config.toml
n_layer = 9
experts_per_token = 8
d_expert = 32
activation = "gelu"
router_score = "softmax"
normalize_top_k = true
balance_loss = 0.00681
lr_router = 0.000419
norm = "layernorm"
norm_eps = 1e-06
tie_embeddings = true
optimizer = "soap_variant"
batch_tokens = [32768, 65536]
train_tokens = 367600000
dataset = "wikipedia_en"
Below are experts of layer 2 (counted from 0) of a mixture-of-experts language model. Rows are named router (the router's row for the expert), up (a neuron's input weights, with its number), down (a neuron's output weights, with its number) and show model dimensions 224-335. Each number is 500 + 50 x the weight over its row's rms, rounded and kept within 0 to 999. Numbers have three digits each.
Before each expert's rows: "raises" lists some tokens whose logits its average output raises strongly, later layers aside. This comes from a sample of Wikipedia text that the model never trained on.

# expert 40
raises: "- ", "With", "In", "In ", "In the "
router:609442514449482613500546419505488518503552547528469503464485498453533497407532388474398447446499495509493555507472514549494487453487469503484453432465619509514489603510446546409475460536522414428453568449445456534536378479441475462516575624480534561551572490590542514481443478509540493555534391504399506506519494494551417487418473461447
up0:565587535517453483463490438537468487496502426462461586549401561619487426474510518442507472517471513479506598452536540462536507510561528536434509426450526462518531428525457516496478544603589429505411479586417484429495475489526554492484489475567477393498497444479480500538562474560458449495525575508510432516498585431571476458491439513559
down0:577485469594578480540505389456465472496475442499575518430404423429579514370516521463523546460548526422530550475513517483460457486509473438493497463547485481507599558501501473485452554548515397524514559482462440448470425526448423574473533603501428504565453456613474509473479459543571472508502597550449487454489530539429435518427521560433
up1:474628464450550504516534436505456492459421539434551563442539514466436537488495472504469455529442575550456589553498459435516536477506475527474511437519568481467438390472469573496534544544577515539530567436529464501491406463488583463532505512485596392453413603516523509540510447504509440585479445572562502546495462428566489473512524551516
down1:547507574540378513588473478518450521538464498504449477490442553494519559452460575481483402524471519541459511532580513568513485599445572527468489495603525576489415533590485511535518547558443516489531489547457435481527528522483445442595472479498453537511480491373524436554449504507507515487485536533545486478576434459566490572473523502523
up2:500517498446456518438494560553455441469608526479543490518554504482535460536486484463504469501475516525390518527455511559612507494579515516536516483462476500490480519453487487505556509436515460482512523599571506512570541495451546507457412585479399512526484511497513434517520522501519650516469473410539518497528572446442504444520506584485
down2:525479419409418414470530504493506529522466473483468490461451543512492410522488524526508496485471573590556508470517551553525509521487511398557546454505566501491448455516572431470492415463475482508511450468426436495457553480543483490485452543536448541467462587471468464555482563500590570550548580407534578399434445486607492400462499575526
up3:514493561412501466455525514569389483456507560478558530528494520540466437518478392486427488467430572570521517476461514541553541480459501518516592578483530576455589534465459517479482537468576484400465520588533473509527473391541436507525477575514488525473444381603531508469500452470529512480487539529452452393433423429442515399504397472430
down3:497523545449441521458612502481530422476503595459498489397559497553462429424450540557444554504447561443522480520489535571646486476555566554556483467522497583601503467502475531452481494508583433498441431532482520554529517423510465585575542563515540519505478482529473472507507490437504476456539534506477458494544537526501587491562453584422
up4:539462540530435422492492577532457495575576502518551535530488454614553527587453498524464541492563538577511577447598489591492472512547466529524459539508524549464490501498479540531510547467392463568410559484481550546481510493579491535533561548480533573461494498424462550484531430413553510507473484470386505498467504557482519450474522455517
down4:439498516472562451556534473492488568371491421454490471432473478517488614482556460476495529557482513474555412526538424441465419504499478553519489562422521557549557425441438415493474367487556459470520415562512477505589509431588528532467448461511454445460607411536485468467534513480545586557493535446535455502530542522542432518497453513489
up5:466493517463597420458562512527478532429523476457521381460569520607445451496581550596547500532485492480534528493484478557415542492496547418466506569498451473535480441511474396534482456458493514507473472472549416545571526367534614487521486573484477436447586537502437542474532533547516480543500462520572567545553535439411449529501568490423
down5:528509514466519479444488525497470432494553512537402462455505526555501559477467525605519544471518472546436582468428514424551428557593548467468463572509524506470498492478613529466464547478421500473497468523509474479476457456509549474562486510478480513455510498440460509485520520490503426514460470493535500505489545560553470388459430489615
up6:541612489569539434533464551518460524524630571544528440575519454570523589468553469439505540552488405483524504534510447556524502399461496464523484509498539529509518559517416526546505503480484574568508548522497525442424540408542458501419587562468460464489483465448534464490481532510573506517564461479396507475531618490468423485557436544533
down6:472559579501591510467474436411513543553445490437443636559497516456501513526501518491526488428545511545500546531480489446490491572470423490468490528493512511509491392455525506489498512443454470449524429476435484465449491547475423424582433461443514508572470506467479463459486548441520482461488577540489426542510528447557515460473509583539
up7:476566487575428450531504426508624616485534399474435457562531546506517491437508516517401504447451499489567536481564525492498498471443518507494512443495484392481449497507477554499530545465568448499484430463469598490507528444575474443485431453434566501503535407476529408582425565454458471534530487424516478477472556452524518597490462499508
down7:456524446547460463533542449515459444588520541516503575482465431517566461603444566491527476530518575552552505525477445530472539569429416445480543522570561492526502557515461497544490504466589557448525566487463423467435414432436453464538519454509464578450516447620499593454516471456548454533457378534499509477481478512515548480639498480599
up8:517468459464541524517522443572447534574482483575501569585508436521501547435527489479486518586499521574604545419581516523536497508539525479499596487460492468527560486464428528565422439403531583499510548483478530547502479519536522514504452496469470516478518432476465457561473488493436469477472479524494553476453446557438490445573496533414
down8:455580517497509497494548489481563491503511517415475598520554466511548407525455482555596542430573420487523432591471509503523535515534479568462482523584364450439504471471547547539508604520446539537453497627559504500425497529506512509487581413439499446508531494472545495500401487589492514558519572452481522537487399571541548492451559536499
up9:531467502549495510574558489536433528492522543505541461522478640474495487531505547461426525477588466524488486420515519500616464499562460625552437511556499487451564459444452460455567421483461496552557463580471546469571488436452557506555618496505387482531596565472411512579435437510465500526472518547456610554505416524464444512492536498433
down9:528520514511462499536477407438471412504546475462550546525492397446447470504482500546537589522474518490538530555503506486448518482619511505479526512484544594509554380446530539529576420551485514532539585587443481481441538431421522475474642504513438497444442538481567449481546416408543490559493528470490504564424496594468493528530436419479
up10:471471505470461439468642507602486371492540373575564517473548457486481596513520414434351407512461607494540549526531395531492547516495485517448503517551460526599484459546464498443492562466472564551509555448569477572503513460512565525593494561485521604524495577555448487520538458445553565495459424451496502467498533461482533528465528429513
down10:550502485579509552506491557568455523401529471515495514512532460451537464514468404487485535528563472556504485436588508544453574500485481529462515599479466545430555479519474450476554438558612556578513460459484511588525560466568544520550477479564482484587458472536509559416478451460390508539470489497454531440479516515482531510649661448578
up11:527580479513463478544546503528542559462686535457480496566553558447477505453525518463414533459479420475386557513560530512566531430479483496478517511509516460551481464481502537490530508469500498549484544556434582459455552503465463386437474488497471518590616465473532465491492538451586457485570484403489496471481573580511567516490543611542
down11:500518535462549533454429439512394533430505424480524443466432520473533442495458547450534483437410522466527437533477499563486460394415502482550528524484560392487542457505517413474469539603550578559539566515431575376445464508520470536474486550598534525515513413520531497393462464488550546537512467456511547430454521522489460517598350502464
up12:499512563581502498491508514529495622591426515539531549520506516524392518487437490445446512429434497516563480500467438430470480514454450504553437487492545544418516467536535493539412489481493467545465520470413593434509461426548548446528517572484591495422562469540550478550521422618525425471578501477458557487507493500587508626453537485571
down12:503456504372486487500534428409550477409515622557522389533416550527556561450513480436520488493503511475446507534499455514448473519535428433483425461514532483509519545469473568519470462454493448405587502424470523559568538475437427420549584485458491482523439525436568543526534500480438515563543525551516452565446439575491559447505488531441
up13:551559477520487550463467473499611534570550521478518522540506454494562511561520535499551545511507466483528487551604465568562547486522566408536608389442371450533473502488489456559519497488490505498460443431551491524529559473447400523472476464521495525558506523498572495540505462514447456447508488499560509569482546497446476415556350543454
down13:518488515436587584513424451443492426474501598525481493534590519450500507518436523614452584334473438375475545481548469496424466526539510509514391429465603500505500515538489565610551544472458462531495548499471547415489499506403465437443450419427488507533543575547443481581485458423571427463481592493519537541481425525516554497476486529578
up14:537455559527496470510483512492463474562493457465467499545457562546467506503503494564404510540517479542542497380397567485620513530562387456549472441479470518470468477539554469477524519527448453571560456509410627499491377552520579580437570466477499489434580505372511511526530568530546514526392494481543502582454439498405445519460420490532
down14:492510495598447494480424543470469409576503544454565476558473529448545490603548512456487552507482462492522521473461523476549523455470476515509480511523419528441481535505412490543454569542538532506512508567541491518406426558451613474510504494426546531461428465473575544604593521513525610532503470512464543526505513453581531458519459425427
up15:530504436456485527511488458509432427481516495404454533523477546504592572541436579552511522559490650492533423632492510532490490420451551522463541345432452543547479557513497547494450448461521528610450545449533480529525426405447561525474487460556519473455355467493503486552470529489571531502399543435544611509460528500534421540557385467519
down15:519517537483455500525422486527533412443464373503472497510546525471530491426514477554533579499521533551474513632462485474441526459447401537582550483429532525540556563470516548523525492455484569484520473494458584461530496485522517517494510582436526477518511525507447507503422607492454556501569500508547515471462468489458517511524535452440
up16:458474604471530513634602448483450466493539424525529495490533515579536461496570496476496516427455492543453561514490433590506444525542491551511535497456461488506529528395476517455518467451517466442499524509492478480528596487531519520472588432506496502551552544487458480523507549379528482527432467490454475580537541468445575498464490550485
down16:509415522518485384461572483454429506465418515419554493531450603501522526531477441529517527528463522527507577481498557498457480446521535515499506480477509594456481506469528416477526467465516459508494531580424511549421483565573545504420484452466449551597414568533517519476521512460533450449506578464469484596415534490536516484492458491434
up17:533551478547526564491489388544526536531449479464488521505516563527478466515612502435444444392527432467455500445537499517555411468513399561468424475509507437472517503494481536534487505425527454430524487477456518468417482559507526491545541503480489447564510474476458478481533636494433534449511435545460533456462393578598499487602677531528
down17:543520537566470492482432546514493549555450433541544535587574413399491512537482523443483493471414429515552542468530507497439386510527605447457496546465500496491522517512442401538492514513517540482403496486514532440470463593559593488480528499429475516491550591504547556479533521539449506522515482482416476473551529465480557555555411462622
up18:501563563525489516478528481563552491540496529509468477460535585502570397526482453420513519521438488502411527544608459551528543459394444464500443529489523532504496430501500509487493441532495494565479421561495563433482514571479419609502540460560486503443549476585509569522461465479467436462575426545554446518506458519544531422541493500553
down18:509452546417493490475525495493463412611389490466542478534445468492530467511483570560490491477458491508491512452539560542541461543577473453479482527485534560570424455575485529588531517539522483509482551478437546402454541499434446519465605504458500579517515486488503509538466568430518461521530512445444539511435471529508508547414411371366
up19:573468527454447516520560546531496466527541498493578471568544513458507522419494385450466464552448452538544524460424523564510497494492491461496540596463471572410520554484410506369464514498584454497519488540552407461645496425528521516439509582484470602534410551587477491577445524503529512437470492465501468457470450474539528423491409443418
down19:464506473524414473504524531552537445507508538392430545511472493644528523490469553566489519532559608471486576583507601482501467519421534497486529455492508513459504507482412503561433477477530479493519611480507509485487506583546462477464485547465494546543616561491438455459561527481510497441479599453562504435483529445462515501492536542495
up20:439561553453468576532521491476558528413446493538522560469597404470447554387365479425457441475422563612544560502521486398419582483389491532484467533543484528483542530443498525518533472390455452560486510445512480499577568469536480387489473527463448514513486504528524478528473461461528549533539452415540505551419528593411522533463500435442
down20:582480535585465578536483534506545515569508484421527548541456421620478490579506484462588535540390499532486472560426521464520554455520503464518503407541541452483495507459432545476446522470519485443516422535420515496430525425531512516475538501531555460509467574553454531548518443458557461487541566484486499481581500490489551445484466477487
up21:370613511560454403453487486535511485552572521537527391499494511499487455569418510469504510449504443542542494478495501467458494456569456551487565596516505519528584528517484550525496458615470502553452462532496468403439539410464527451526411518440482581547524442538534479518545549449492494522542537531542449418598412487443501455512491478525
down21:493547422497496500479478519513462521491477555519542418516472502508532508544528492562468433479538506488537552575503511493526550528469594458544514496562548502466446439478476647511457514614433498419392504401557458419542474465397411520489411533501419517495554572430471533568526448533480552608511487482466513523493442464451599429539435472489
up22:480537479636472561538505520494551445509439498402575554463527466427436447548524498504494526554471506569522435667395497511462509486554522532485497544514543503520481467449646487545599628577490481514562514528517381469502491513537572528513469543467527524514426556494536412565485451595517482557559426432495477580503486413501621452455522534528
down22:414543544535435439476579514635431516541527500523594419491494462520462531505513533485512540469545433495540519491384524556539497478521452434501501534515459496483410508453457499518568588465434524479525511456508438484539466541460495503429474497469564468547398422387539553543489533445586462580471478607501419472514557470511524613472510533539
up23:522527453464507454501530549641514492481487442535415485551569596529467555550517550537516498500522495440446471499481499567478574536610470526456458557425576442513420464464490425483479487448460485510463466523550588542442462502424593441537495546595444664609502483440501483427491487536520506445440466428598475476542543554576539506511488450535
down23:529464480526546484500459442533482525475489493563523449497589576511448493486450483555440433542495552498467514535547414489538462494515470567509452587445545489479456482531449633467493500538461600597380530577565613518556608568558538430418391436450536520436515396442451392525516418475557568450492494494583471513468455522476470409575490512504
up24:482540477552410496500599489520459531553513485464499388486507475503510618511476507517463409510522592586525549487529526468416487558539547579511552505485499483548448510485451480518489512577526588524480532545468434591405476499495589532429509606496511517624495580530515540520454468485485488488555511508451520436521562554418429494475485473551
down24:519464502523469501506525531513477432432547460534483535544515374559497482548467477495500545628574480512567513444539492493421566536449550588463453460421554516515468552470490561489470502562520481475494441521528501524483503631500526606469503448472502490436534488506467502422460487545384511467565435561444485490506574487439531483508620481519
up25:545581488465476489495468474569467519488567485462479434493514422554529537558442428535493507542552480524439515433443524477462516482520393532532482501481572493518483531492495487475542550457447430526449529506523587396548493427547524550479468491518478473520479527369561543449505500437545525574480444414469506498492453506536460485495539455456
down25:505536564479464465524451575559501500565449558580518576487531465517536483517547451533521433595470495457505491499475447480498436490545560475419509500565530467470535556530449562461528491598468535488543495476519407515591515550514420501401543518474473535444495464466503472451436609433499440518532530506575524519513565480533450533356514615545
up26:600538430460535428507446461559500567452414445488398523521531492556532464450487576613476489447609504641487470509463496474529526450436506514455516433535500469434546534525487526504491423472569513468478527383447481471585478417602487501521584548415442470502494575419492481597579610451454482525498431489528482551477498549606485573515523514527
down26:512424424529494581558468513568483467529573524466424512478548515524447485388503531492525542494585504550536434562441571500629527525449452397515540526467490525412501508518593446484520473397529575566476555483491498460551490489498448490533453502510483559394428501483501472500546505497465463429486478550545475444490537514522477494475568493612
up27:518506542561564496554469528417460464424521498526559493497522460497398585533460567519546529475453495452571577512445462555508507434488547472515548491410547517426511386541575451599532536455504498417444502476488482310419425509564552480549573426456448491496511498494511575534491479505545468560570516522493429534464519578431501500460483469477
down27:477506453568493495539502528547483509469520487525457469572430486578394492540561538442466476490560486475452457538422485472490507465487525572511472522442386440521513534429488483522508493532415533474533444454632437560536406443600508555497463557480485569486484578522412542435505490521436444468502480447428471492489484578564637557508502569495
up28:556416520468542589454561533541432440458478430516521546495399529531440435576464506438548562542471524463550493452483460573552474489456447531514595540466574533451559429555531500540520493379515454405422507535546517523539429555476486475554475521486519501454574466517448572447577444568466480512574546486399438454413478511524527421417488425484
down28:471530529517539539511521502526519385491483516544523467420527454511420527438436484485478509514562536459477425496533483515476425461559532485523504437518474445526397636452533521473520451566460531527463390503532512511590452556427512490494491499515471542498557585522490480488534437494446549465525407460575454613468499464400555484445447515455
up29:461462480497515559529467572477529589438477551460433485513557486501545497474570481498564523384522394518528448561546391527538512601583626560475435445482528544448474513472463518493545502480543440496514521529487479509451554520562447490528491483457468537514545514546455399530515429457515484489450483464544526539546591555619534485485474542434
down29:497545498465561479543465510526555465481555531525539459591560561494503480441581537533502557487445472458511511516465542505555385465485410620585477494559419461413460403481449440477534456534512492471597496507461573553491492462603551499404494556494483563438498544547505519420470523559562518476423543523445493489466506433492436461481449501490
up30:505486511331490526495504578496424490515518520434526477452492503493438516535503413522470528438595527571566518517564379488500506534540632541539524578597503497444468579448471529420509494534455459477545497556531536550535499486421546474453554486476524531550462552523543389464495401455534570535406547500502497498484487522596523511500482533492
down30:460512547394438511508474512482549505522571549566471506489474500426549425433572513513556482444496454536345495536522579512539573497485535400523477545503536488451472423515462381428499506588459467539520505420538526569538538430566501430555484429568454473552554539454447429471516450511538603570513428465502599445526595507467471528420515508545
up31:453501452465573406485493491522556541460447581499511555527503426511525520442464566436528520442450508531513505591510515563575471499631491517478506566546521499526435517479554373544481461558389478429566574497552482559486405470465519500425438526518591487594559554498494502435561496587525418563497482546546486529556523477445536488478476489543
down31:472531510402500525552557450576531558470512466642563522432547563495517552617566545487509503463482460516359471500480567477472588496426469459547477563471476482572542514518472544552444547455439437612494496484484432553506516464550441509512459564503516508517496526419499562406480613485555442465498522546524532544530470538352411449448498504552